Experts of a small language model.
Size: 11 layers, width 128, vocabulary 10049, 37.8M parameters.
Experts: 256 experts in each of 10 layers, 32 SwiGLU neurons an expert, 6 picks a token, a sigmoid router.
Training: a variant of SOAP for the experts, 621M tokens, 4741 steps.
Below are experts of layer 7 (counted from 0) of a mixture-of-experts language model. Rows are named gate (a neuron's input weights, with its number), up (a neuron's input weights, with its number) and show model dimensions 64-127. Each number is 500 + 40 x the weight over its row's rms, rounded and kept within 0 to 999. Numbers have three digits each.
Before each expert's rows: "gets" lists some tokens that make up at least twice as much of what it gets as of all text. This comes from a sample of Wikipedia text that the model never trained on. Tokens count by the router's weight.

# expert 95
gets: "|", " |\n", " |", " |\n\n", "===", "=="
gate0:516488442513489452501499500528473475576552493433510505456562548590493546515489497536429502494461537474493455476541538436523521489511433491484525596459545445546462492513494517439475481428436541
up0:458580478427500475595447448506435525510493481457509489531593428538438517521521502515578549513451484493497481423481569518500524407469512529597468489494493516545484576504536560500510516473562522
gate1:577446441472511484526473546466496444484528456494499562463475579421473573522459497514580478494487539488480433512490463469559557483488497417527540488437451518550486556451510458475503528563506474
up1:447518429511485499522474510544532470495467487530505553586472391534499497485548507532446517455544525465451468468516519456446541498502508475478528510502490437475483485548530447495506506499514500
gate2:475498469504552539472437565528467503464544483515512423479515486569487518494500436568521474559504450502449550445510502487508549537508440561483501495505536532537471609475427537540573451519565519
up2:514472516460405478466496428534524492517472511494545456427585518526463515533541473490418464519460465506488546444474535523538469449525515407584471476574509516420507426515503444478495485490548442
gate3:548476508562541476506515503513444486510466446467518435446572482479477574485468416479540507475502490518458406575527522536486522493464422582484471544531465492467547506431425550452471531391385531
up3:538564524506529537491478529597472501453428528465444472468511482486520493483521530487554526444526571475517437522554500529522569537432498485510565452473478527509473461559470537495535493520472529

# expert 86
gets: " ", "–", "/", "_{", "—", " #"
gate0:457483488447535453484486464506436541464478480467455477504504474437452487433474511431533521512483530476468424484436504557516471424573494474520499520429518493533524497459488597515506567486495521
up0:464545463470494490527550493562502504490519505445617585564467518462488475498447506539502538527517508544450506533405578431495448512541457514498519463512515527485525559532559608528498451512491493
gate1:481497509472501517412503415581507533569460437482556491524559525540509551447499553465511565526516535548497542432548528526472479545526513482462469498443435434540596510547463485504486510533591484
up1:483520467484558547480526449541577516435525460475514469529456554448495570455489448522486473502493528464512431462494445542497516530521517496499522509568506544487494553469491516512556579465438523
gate2:489468427561491542504539463492486524556405467497453480498479413534486519503462550528477526525592498474542520480541477429534477441498517513474520484496497509456511459543520485483471478483453545
up2:486500483454529526438522506507483436464478549461458490541443441524509471513551467452529569447450479465497467479518502489489503522518500507546447523457387494509411494551520540426481471563511500
gate3:516507525421480505464442468482460602426476469449530488525540485537483494524505499481488501498525529442466453430564503460543509518491485523504406551530469388550518582507568582489475489442480486
up3:539481500488468586507439522541449488525462462482470527484498448522586497498494473518570476532489451477468494485462454551504529540467488480556510558477575493532565503525521476505570491400531508

# expert 181
gets: " ", "–", "198", "197", "194", "186"
gate0:460621507458529537513495541538443442485478497563549514462511509457518415443518532424492453458528501491494522509477550529502563509447492463469541580473536559551474468464472500532518473446495481
up0:484608492511542467476476543531491546441476470462404495452500573528538484457458405478407529495550522495499545479525466455464527553494483529566489481461480477531465551531495382534552459477465519
gate1:477543445428425581554522494487428528459488464498466508477488499379478531548508521528423483507526453448487469455499489526496513497437506518471469537485463467486483470507592477544470495441537485
up1:392579450472458551507538482517503435571549403466458527532473499497608510616500536518462474477513471580515456508576579509500480529586491515509500485493558490510498455513518500510461476533496540
gate2:431464490507498517442549411505453516463551414471487478457520494458417458527435513470456554498480534490542527500536478476512502460483518520481496505534469409540558521479468501526514489479538627
up2:508468519500446439492489438535438527543467494457555514499451496513534516459551431489475502560536459491506464535524498505494501530556468563469468451520445534596563440451491499486506474487457463
gate3:472473469539424442449429465527495440370466479489471488492431525467475503503543606509491513540496432474497558537494496526566544441538514465435460473556435495454525461450444552503487457570495465
up3:483498443453503440489510505412516520485524450417447498555509511540551525549532513491531472463561432480515534483520416470587553488524485516528502563514565427554480497535456475429538477501514556

# expert 51
gets: " b", "B", " t", "b", "M", "T"
gate0:493504517471509529453530574468474516481422450537528441580529453505557543487430515528511526506564573472452434550524517429505541505462429578461467567527509535378501552436483508478503450486429576
up0:491529448458507427488506476498517508536555459450503509469510519465501490513482504559471496528576498425500514472525506460519519460575508465507500439466593505417547458530532529448479470551456442
gate1:456440483467493504500494489468435517434491428500510502436455505510517561534481516421475498525550479473418485496514491467499498472477487500445488548494497440555470446504424450519466486437444558
up1:532526531530511554528544480541523514510543535534563544439503502468559556553494533508493508553584508525525521510537512465517546531487500483466559478522507556521499513530525472476535474555539525
gate2:490464493454484521480479523471535580487453475538519508563510478465525531510540496477483534529509528503442492498445522483495549419473513555471559580482509519503558474497513544546523533499388478
up2:505562473521457499521496449554555581460540533450479524507533482530493542494544524466480434531561556529500477473517477526481462431487456496496439503546497522542479464535526526526565589560455526
gate3:499563427537503500475504435503460578488446489563521461506461436557539485575504491522491478503563473516467588545487464576524516491451512519470524547458566463504502511496490454438543491412497508
up3:503506491588509426472539455475487494473398534546415524453501550512465469448523534569479449509573471512534471565525521525488428502481466408578526461554490469487492430537522505522448532522535568

# expert 25
gets: " B", " D", " F", " T", " G", " C"
gate0:521508492542450504482492503494485509508507506530479551478541528507533499478523561505486451492464430558394498525518493421533539464541461482517479508471451464427459473402468431482484480559516483
up0:537547476492532477486537485550505479527488458550507534469454447488443496433481493503493448486454513474514566494524574479515452534503566474515506491511426520487492503430529451550504471467466457
gate1:511574556525529537550521454531483551483563490431427539492501554547490476567470588509551486583512535458559483488455470473500518468525486472433532553434550493503549497472536541527571503561539488
up1:491473424513472538494525490504525479464518562524485473477423472535526476522431513425536508524481517444454455477431529548395490473488542479540580549442500493544502511501500539505461551549490512
gate2:507516500522542450515520437457448508568468463538454533440503511568579509503443552512532519452583480489494556462489463497521543521503460536521485527521473499494554506560488437519539478472518551
up2:578469517509559431497524478483541461508514613504451502436492495449518411456422461528517459468490493436519488466580490462460451485547462506471521530467523473437530456566526539500484493526491461
gate3:425565450520481545440559473527542478480392529492568446490590480490481531441567503468468441528477558524509533514567497467522475507479460536450533478480492566463486509506460439515538487487469564
up3:547447549530526471474484486525555460505558534498570425490497506502513479439512449483429531558535483554459521427504543542440561490419452504537537527531462490485498499501497486549508558442456565

# expert 43
gets: " A", " C", " D", " E", " U", " T"
gate0:471520459534542529451513494548484528549508520528532547509558501524480538591482513497422458523533517495490399494486460459472479527450523534485481569464470490542520432537522476465530460500526511
up0:497563469515481570526425477551469460546443501517524551520516515455542490537569492483517513440527507516541516543495546510538467522542597529462589478550508529500474501489492430472471514512510437
gate1:523565458576395525464539447480468650480458528477548535453480506570529508436424485543466480521543492459460517511492519559497498508519424477514543516451496493585529524525515532477501511495488508
up1:538541497494519470519573560476508445524503447480564507463533548486414440555439539524505550559498510507549434454532532483457487543511518483510495464496525508365485536509542533457430452471491584
gate2:472486489536382492507440455493506535454478525531406488506488547519501490573495602541469438538501519510450519475465489427573574487480492536478547496511460508540469508398481453484479482434494449
up2:396513495476578474483521570512565511481487530408455496480507471538487553488490547498485523465590551451513588577528538523538543498463415511488475420490446481483433539456487519557554491503507475
gate3:547498529512493569502533454540417420413488503490480499493556573447449534476501488484498501511565480508431421460512550497518540495515565533499585553454506504559443464502521463516522527556499451
up3:446503507470542451496550483541452526550498497581506480490462502519441555527455505550498524510441516518436553441561535529545494516524495421568456519458519572551524455508467605550432457512466509

# expert 157
gets: "-", "\n", " a", "==", " •", ":"
gate0:558442537467485539526486532494489482483525427531404497464503487540453505548444524496392468475581526516480418482523539495471493468501507540533539547483506479556524485507398476520522511449522530
up0:560512492492466513480478479552509455474567471569510480445489501493473509486487531482564500514583452508510517513566477586530558483495474525583486562564492550484449461552449545561421502524519539
gate1:483422482450479469457523526473456483481472541525494518444446495504444508518493491525455467491480521492533457483525432511475478451527547461514537544448522499515519484493629531491499512475538502
up1:471466514500506516541557472527522454589494532555528522454512498492526487584512539463459510449467526595555452518503424462505547512570525485508447524526498543542473518497483573588512490505533459
gate2:453493466474424460464580483486385484455587483537479525475467543511459513511499515466489475519488446485598437540456459535507478449500504494501482543536512483527505445476532452502485514459447459
up2:534507539479501527489529525493496509506553404502509517570500458499428441509535566510441488427507508465498465523471478369512528502497569532479506467498513495519522482434523495463503438487466537
gate3:528515534476501470478464423511498513515478527528494474473460493529456454500466479502525441528522528479539428511484523527531530449490486534425455478537488474511530582482448521599521491483454524
up3:533446539493474496427507569429432557505539479574483490475428528550564469565495500482470532516531514492461510500420525457456491504451401482564417440500460491494431486526533478477438441491444475

# expert 17
gets: ".", "\"", "\\", "}", "1", " \\"
gate0:490496525441449502450458464414508552487513483545513554467520559541468440478467518446548543468549500460451418586466536460468489465528493514520528562440543458523527459549425475484489492407496491
up0:488561557498504526526526523520477527513538459485535533552472570482501506426481508540487576456486589527455459568567454533489459513474470553505517486509499420471544510494536522488521480433474441
gate1:452473497501456471437576472408540365488520540533559502454525506528506513516520523515522500398457474489511566499500507435571527476491506480509521554522494506576457521460484440498426442504489516
up1:461540499499507544602489506526479535542578514508483569487463564565469491431446507470495501448548504575491447510474504507491511417401431522504533570446537527461579505480576472557493483445477517
gate2:527499491535487434489473463497581487564485527521492478589505526530483538564398485504520513516449526482513433417518542466519544399518468534451533512459501521421588526526586484525524506491546458
up2:546453541497572440534528556491566515481507432451452538529543532436465550474565535475484576432504529475504507548474555491479554495480492471504504529537408569519525536478524451534500480491511452
gate3:452468510520444500473482483488493505483550456530547496523526519589462486495508535491493534488610486448518505475492551434532489424539532477457546567447491460574422451498483526530474516527451530
up3:528591448510470554441426467477433496427486478516429474484586541472478457485530541567479528500473505490466444507519512455504442472495526439515525504440508535548456434405488556499445476468519519

# expert 105
gets: "p", " p", " P", "b", "P", "ip"
gate0:522473481469433507487434561498481482498496484543446537502516456504539473560431483479533413576469489551502503414463519498459517499457449497507503525454482532536483447493541532461496467567471412
up0:489530517500536452487433600434538546612474489522440421491450478473525515428530504480467516550518534524525455506515522481458466522525497418530487481469526455551490584420472493483486480489549507
gate1:468442512502464449475483453529414479480441435500476450466473489541529438450434479521548459541468574463539478522470532519512520475498470517505500510524490505493416476511514438512534418516521509
up1:526488520511461482480450492576463546522465469426463480513614473513533496459507576548466485512474489454484551449539497464547464479486490489510522462503509504435541494470457530462543475574476460
gate2:530450442519506529567532482408459460502448424547411474481523539499467487477456455496447527527469507495454499480534514492491456489425440453496513528560421483520392466436468444490496522444455521
up2:498415516536460543551523463505473503440513524517486515479477457473554489527486505456538519448575587561573485561473537489557510411491436515539510551508434522404544409556448461559472479437487477
gate3:523531497441486479505494445521447500484472508465453551491475540527582467582441546521502469515495460574453533518450479488508556539451467444558525516420540430571552472508504508479496377398510506
up3:489585474456494455515494503503518585549425519464534525468534480499487548506502562529509481410505482463486483522527557473472497467580550538451518456400543535507617600492506532477477453510536427

# expert 233
gets: " and", ",", " or", " &", ";", "),"
gate0:465437493501482532504480535481466502526472512475546543428509484591505493501519503480444410432601527433459471448446492516461466501444539589551463492583518445540462485525513496464483415544522461
up0:561493512458483554459486550547495493514471511539540505509520475470501491493519516563532554496411548435512570553496530500566561502454447514439500529484510522501509482514577494540495418538424540
gate1:583518481462510522475554449459481514511495483469445466506472540500517599529453396487522443438487423472479446471584476528537533472414539523474605492543443486484499474451481566540543517510433510
up1:513479507483394490584493509469541525570496504470512524464438554563444483545478553534539511458524488549573485500502539552551479613549474511506494497463463510539540567472563519541447513478555483
gate2:510474580481509497482504538490504495470456544525542488518519461488413455532435516565468458493434514465531517487537432471462475530495591547507511611513484561535513561431459479459538505484485503
up2:501508484447557465470550527541519546477516505491459481514485476549537576483502450444451538465508552494493523499541573548497547443521436393433539476458589540520524558548589475445470464507500489
gate3:569469509528477443507531503520516484475458523544516555544479453518497493498460428469546521478572480523502478521531461574482503563382473475522469504458450505476484488449466467547497478458535496
up3:542526511558460535514500517546416569471483472478556459553505531475444560504476513523471487464471438440564486476457509506466519453444502502432609514516566529416485428528473480566522455583476531

# expert 197
gets: ":", " |", " a", "born", " /", " –"
gate0:547558506450495515464422503504444452531471529531443511466483510467525475588531462475522482486493395467437476496497588527505487452500480526498585537481494477582549509489474489469484563540408481
up0:522515520489498430493473515485468461523564510536451485463531472540567497483529454498539545489627446484467510431490497558446475565470476471430495496531456498483495559502513583542561540520578412
gate1:532438528491500493500564472490434486450455497524502460489486530507519486455543508567536426478600513568499483584508501512519496487475567502486527522479498397502503524471476560433487498425468582
up1:527491488436531502478444495553528563442504534496486495461456556443461490547544522526489465513510544489492464445561522528497570470560557552429499422489513488427472452521471457473482409503410536
gate2:456498526515514494503508498441525505464408471456422585455571489521473522421450556447506528517501543529476519420442455484465461539502507409528539507513417515537577517457518513450541540478477592
up2:553477440478538538471495498484509545517478543510560509567519571551439537514463452568510432493497548466452486472542509507433462421517533499543561508448487443494555512536469528489477491513517588
gate3:488412513514492470433521427450495478423457539517480568514515505520485546441410502504491468499522491551488431539517473489482425472477571438502498495493515502488536508531416548553603568476495532
up3:454520454584509542492482465522426509525509431464569459516507537577475473427424531503478508558505436568549446417435512538493482485480485509501494520547485526416535496478456467494481450520447519

# expert 114
gets: " K", " T", " M", " S", " P", " H"
gate0:526522564557498428418525432473468537519432419398510524503468469547557548443510487443522465496562548513457485535550517508502529492505485486488466482510453503434476491438465599559546478533472456
up0:480536550507458514443529471552462489508550487549493501453535499436446467505482532508605501543548530477509493529483571526557503550497495523505522532559519493488532521556525489445570421453449512
gate1:573527520562445484584495459474521458480450577544551501477453491499550477553433522514476463536464516489519500530566548471532560439471491399483568554487497459486479450489490509505474398481490482
up1:522513483511528516456588459542481463414497513520502523420480483490517508513537539549496480457497494462461450524491509514483504509412430517506502518511484547532494443497414462400525575553521460
gate2:531459544548492452514508496462498513442561487474500440455562476485520449556548557433495502528495499459533450447497488507540530474565454531552521529492535510552490502455543538446471601419433496
up2:540448548554524471469540455503511560475556509529519439516561480502430523484551554459432517461429484561488458526484449499502508559549486532490450512517512456456514502512440487453488536507509491
gate3:485461471506439467452489490530499503409523501533558479479486501535577480535468538474468592564491497507432475545528573480518530472469482492483480532447551569511436446571436492462546530479508466
up3:582408596452523483493543507438499490494505524515447498480544526444598511537485467485469566540452547455529521506482510484432501548525511570541506521407479478561529548513486420480475557487440509

# expert 214
gets: " |", "|", ";", "°N", "″N", " –;"
gate0:520528455488476504493542500517490517499486529551456461436537515472401498561511484421428411481457512439539469504597500428540551528480493445512516521497536510495473495499445462530529520550431617
up0:450493563501428543535474458550464439517528500492558536530492499464495455420535511508517498494427560494507523471519513442493472484486480504553467545468482506459534523556497508480461536472507474
gate1:545512536477450576493548465509531451489482511482517500551546503510551474590535495511484449479492460539522456517546480506531489500490540499522427485452562504601517515487505519491507466494452450
up1:540513491439498502511495461461522486452418492474557500427557422504412460521491509499466494501487440566585497447428420434554549560548530494484473520417523557530481521485488497567484507487549515
gate2:488516528535441499444559535488470494471480483486456400576456569461442536560442491508494513533504427494493500543442451512558476459532468413482483485488468498557462449495519520613539500487474483
up2:523496479505478514423508469466460452507485572564522496456508469552526455436510558493461562544501488544487580516549464563464420541574488500458501494465537449386471499525584437461529453466468502
gate3:488525578471512458565605459512498586506509529546482498436564486480481453454487509499460498535445537554522573474572520568537447476524493546466511452510500494549445509459539433472513504466478516
up3:441490485473538562495498462474540492508449468579519509578539474535464436481544491431467494477507486477472487488499485562575500476524493462596527441566493419514545482465478494472528554575513495

# expert 175
gets: "|", " ", " |", " |\n", "\n", ")\n"
gate0:496486410488469463473518520488552523494506494511438474487498507522481519518444485499515465501442406479483533437494431488505501513545514545500495598438475537458547450550530627444432508442453472
up0:532509447529531451484507551410500506431498482460517421556501436573486565540540505585460478468478519488505546415528420529433490483419493497488505439504486476518511523471481483564541485555461463
gate1:616442475468478506493462463513479544475518509495492497569498530471537465527450458586443473397512489504522519486558503560464535441467431432507521561528476485537545477574478497485536504517457518
up1:540481530495557444481526529488538509517505511479509545447481453540539482528514464555484581602501537557500529497492468504486602499434493488478534513513455525512506491569508460541464461496507525
gate2:518425483495530433495528486527479476488548390457526521496498556555523539464468585541509446481505512489459461520517462364532547525514454466540465490465466506461517481481527468519472511439440458
up2:544423531442510558506521463451490515504518537517560504415451586500450413510483487515562461479462446462436521506420480467519520552486458429416498437502538548455508531441520508492473435507498504
gate3:559459506484450425520478529423516502485501461426427466483520573555451485450442434453480461529489457442553464451444481521594607528473549498501510526505500512486534489467465528491487466452523519
up3:483582535534533567518452483412493508531544535476496495486472578424527427528523475511498463479492501517535519443499434487524455488451479549486476482502509535420496495477409506573489546537508575

# expert 204
gets: "m", "c", "am", "ot", "n", "em"
gate0:477509482538452502524504494464533478529519537492475495417477548530469459542492535466523468502516466416503472465490408520537533464511426523451519536537459471526542534449478475473553500521461502
up0:510566416531466511431510561476520487482487522477519583553543526557502505533538470493510473557460529482506428441502584422470525476459444500455510507504476440530550403519568464479481517480384503
gate1:542583443495466491492517465520478408463523468483506446426533547461468470496480502458492413501463536502487487509488413578485495444506458494456566474518493490557494502432466527510542549496430534
up1:497538442533492421495550389495462554509552498576516453492511512522534495494487485491466517538563588524500559502595546548467498449468556493517497492489469481520468469584530491545492482475495521
gate2:465578469510500519488474480513578470410444495497514527489519471537504457484489572527479454520528528413508506509507436462519484520557443535429516528427457492503502472456510536494478517515455422
up2:455520419519525566520461477549479524509418565534489495452452462568495517499466479509552562527515515455509465456521496457477493416428495504531481489471523454538431487517447540509571512508435478
gate3:522547509586459535525443509435464435560486492510509466508556537462496528473494432414469534486475515530517462520523518507443452489494402533451479507510452448455453460507414508476471559470514502
up3:474522477546482466450453516519470525561529480468532524535540526526511567615580516471451438472531497484450555524502403518425467521491522485552412499515444478483495470469473487487487560491493539

# expert 140
gets: "c", "C", "oc", " c", "ic", "ec"
gate0:531504507565533519550530471542466497465449631486529501461547427493447461545467557564470479479496416498507523548474560546471497482592404531437496533505443480468456490453539458534446504534476521
up0:392537584491514478475465541472496539473488508568506507550484566503467580488560537503453574492507511549469506523462453456472537470461521468539551494485568506454454508519507582505541553519554499
gate1:487494439505566524446476456465513447457553483549435500541512458525508520494508442518572473474486522503473547557494540549497571420437487518467488532433534490484498533441515503495579471515431508
up1:543558474469471542530464596517494520497530471496430437451488520513486482491430502550469492470495471506469508473458456481484473483574468512491425519478524488550514507569473569481578543504557480
gate2:514504440459489477475415483506530531476484518410459534494508489553494446443460508484455540494549509499512478560476459442499465456469448488446561549581493489468486516428542500461479539483474467
up2:581580471558459544501532465513511396548543528442493516510519518520557503514507500544439455511523466519525532598466486499539519487529510479494562516527484485474540553516400537424584517524508533
gate3:498494393538544507520513543433464521441436473531576505400531501542498502575427505458507433519474472447550512510516535514543485539473509428509537502446466478493473450519484505503433512478514550
up3:495483484505518519514506478420523466594539553482532566407491594473517458504441525553491483541484446495486461550559508492528480508518555514570443504424505569436491391501419539529479487552527428

# expert 172
gets: ",", " and", ")", "),", ";", "\""
gate0:529633476400461531481518513547441513481531495541470573503543518532484548456491549536457504552585489526526448433545574525486508608451533503493539493518498471498479576563520545486611488557492473
up0:578482461516505505472521581463492601465488547491474472514462564519471472508528534453542593511434530518531533498451470494480500442510487557508452563520468492503508479501475514558440578454479527
gate1:506440477525512507504541560523401536479489521472548520457554519377511496538473556487453469475532540552512595430494500524527439460471539479498457477492544499454526522436439558444477493460438453
up1:539530457545501498425589477465507499550583458492519499564486486490483503444472511432518484489588491564512485510446589579475419495508484512489466521550516425446500491523493519578532403496444487
gate2:455474505523482494539467516459494532537485517523409469493473527401491500432493471487528534499498474512495511507550556489494485483518468410471469551527513441478583515494473459476474436523461517
up2:481516443545460464530391502525516556561449495527550494465482577490514486529527491496436561486503534552531461514506458490548531474519555519514475452551478520536545460517499460542458523573503468
gate3:490541472498454503480580537426359492499571552517544466483491453454542478466497540509563465491527458582540515479508473448489530449496520452478549519495458487516482503456560516465564472503441505
up3:460519456554458487456504530536484565474469528505507520479453465516506586498462553462460446482484502545513538495552465503518555509475529481501588508535516509420508485446501495419460514489489451

# expert 79
gets: " and", ",", " or", " &", " to", " but"
gate0:504493552477516505495509481490459421429462515527517547514493544457463532447511484595487487508494487487421491498461466512561413525457538472491492536468490521483449535447506536509545616525529469
up0:561489513548482579558524454473547408543481499497537445510492547507560523508495482491485455522463549453525522475517507588491470514418427440580517491478493506523431534513442510504515464487586500
gate1:577483502443515485472504427475521474475442565470511437438543482463427464494517551535525506474485461473471533501519507564468526508470534475486564506517498524468483547473521460567452509531507444
up1:446490469480426486456541461481461508510585417512452514490479463591527518521496390484460497495451432514540497501528536506497468512462499468500497457518421468495504574443584520542566454555507488
gate2:550510470512489476440463486442507448523447463528486473447574526536474485516484487546503453507545449506443516476408506493390499502430495475489468511542427476508433533539516438460458563494548477
up2:542548464503520452489509497536502570522540486493479455478414496474521525551441521498466513501604508440528514486551439458456469380508430518472488439429489494480508531464507479545508479545525464
gate3:487510476470438460456493519470464462462410471478497488455541451469449531470508529518506440507470534462546498439487502503395425486467518512460527493541524470478487518577477487553423446483573465
up3:512457413429508466442461469533473453480491538436497533503479467519488479503486479525518478462450477529457506416499488487432492468483515486464509471546501440497447537447458513483510464457459522

# expert 112
gets: ".\n\n", ",", "h", "l", "\n\n", "j"
gate0:491519554423558469443488495474432522532521518500447510485521592443516526528523562482501498502546487491494455512543527455419478486429508476453493528500537527579519546498428546493537466485533547
up0:569533489471488537465506491468561546463479461515511460487520535508495489447507482490494450481542558501413538463484539457547441584485456592450414431536485614507546518483545526505474530417418600
gate1:454541473479479468489493464482440497504501465471537519512477547542520457461448588483475457483541548477477415458445496518444555425497474550476604380533562575586514558470454480494510526483506550
up1:503546512479477564503493478503542574499481545509478460472465487493433565561493488475481535445521530531523497580563483557457453491504523484523599508555565509571495511454464523506542508463506482
gate2:388516555473457452384598547415496439460456515522533431495495528506483561474452514486476494523513483510554481512484456481480548514476545508527469453572476543493562569475531472485542525420411483
up2:492519430492419483428519507492489454505419534548537514460469557447506548430482504514458475481493576555469493467562507478467509508414496532530462497550505537502527526446501509551559488508515480
gate3:484500508491458405503563489504446471551527466493498454492514507447515535508443580467483449476462540566467432491609534493521460419484480532481476532576538537539548499477522460491473500493387447
up3:454511491562562417462498439474521455573488478466429475504439572411498460501433542443432435490481492514490391522478513537492542518517463521492500496540525527584506491442493485564526484495469504

# expert 130
gets: " (", ")", "\"", "}", "\n", "("
gate0:515516496523528476465527448534456487483495517561424481428504525460510500543498521512525522512534507528532576495501481478465479487487444431434515577555477507468489500439469429461448420559488478
up0:524599496504603532504580497479474550469499558521449513526450504537469517541516521493441448485490486505519447587499484499527479481540488463494517522490533553580564488479536474532520541499445422
gate1:458555475547465502506481472522499494531530473490431499468506491492532499567444457504617447470544443500476451427537553477460578503506513516506514551452551546523470516507472426581470470484509539
up1:461525518486486425459507466578481446504469520583536529517471539512481562524515509439485494493488369516525502497471491520442494465413457512492551524492460434538495540457577424555496509512535516
gate2:469523427465512488483455525509486545489496486491500459433576500582484545451513452471477464494475497503547518533551527501566486491566498482527509534517528603464542595533512449447532486461440549
up2:486442470483516481587534502558483480509507550517513497523476503522512456446453526506486509503447512469539494582550499543517453470556518571564515380415509581489468492571479511458513501510453534
gate3:547510549516498443491500490467453569506480443595505509520552525522511446437468534531471424453518532485456515433540478533480526517433485531540537519457485511489539456512424416534494535482529579
up3:534498507584498472532433476516502544440477553519469483535418505503485514491474508476497460507507492465503528495482479530440520522505468565596468582538521496512470524442509541466412514462470543

# expert 55
gets: "an", "ar", " in", "al", "on", "in"
gate0:450487472522459489426504490473515478527526444577493514555516456443592445606462461457483405489550488549465439479534524487458482540518518536463441566488482518509517499460530589476462520488506495
up0:449553521535511502502508566462554438510516540489488510544564514485467485540484570478546485534509515492487484525547533499431524420538422493518396466474442523518464503511536538462498464502530580
gate1:522461495505519462505487454518448423480437418471445495550430533495458426601527498464490520501543519436457512534528498512519470472526494472420423527524568415501519476517503471525492527441506487
up1:459529527588465533515520457500518496494480539436481531526515527443568528523471499446442452476463492495445541481519507481498495451479502520541508459505466531458518551539516516579438477478529401
gate2:432482463466471550495502456496468594498468528495511557427493520495443461492560451496467523397544523517439533559515438488451492418479528462467567557532524533594410550494495517443519523528422441
up2:499533531444534459476477519452426473558551473452514492490479532545460549586523493486460405444540423443498503442546499510428477507518495542494511548526569512461525482490510542579494482482531554
gate3:456571533527481500501525534570421563547501490570545517495483461475521561501552501527509499587531473520447462525416552527480459559526503512472462489481539481519552495470517496503527455447486478
up3:552522499496534534517601505480540519546503498510547586539479469538500535442508538404560453442548560435526416480485523499487525483495456532540519576516531533581448503507600589484511558536500564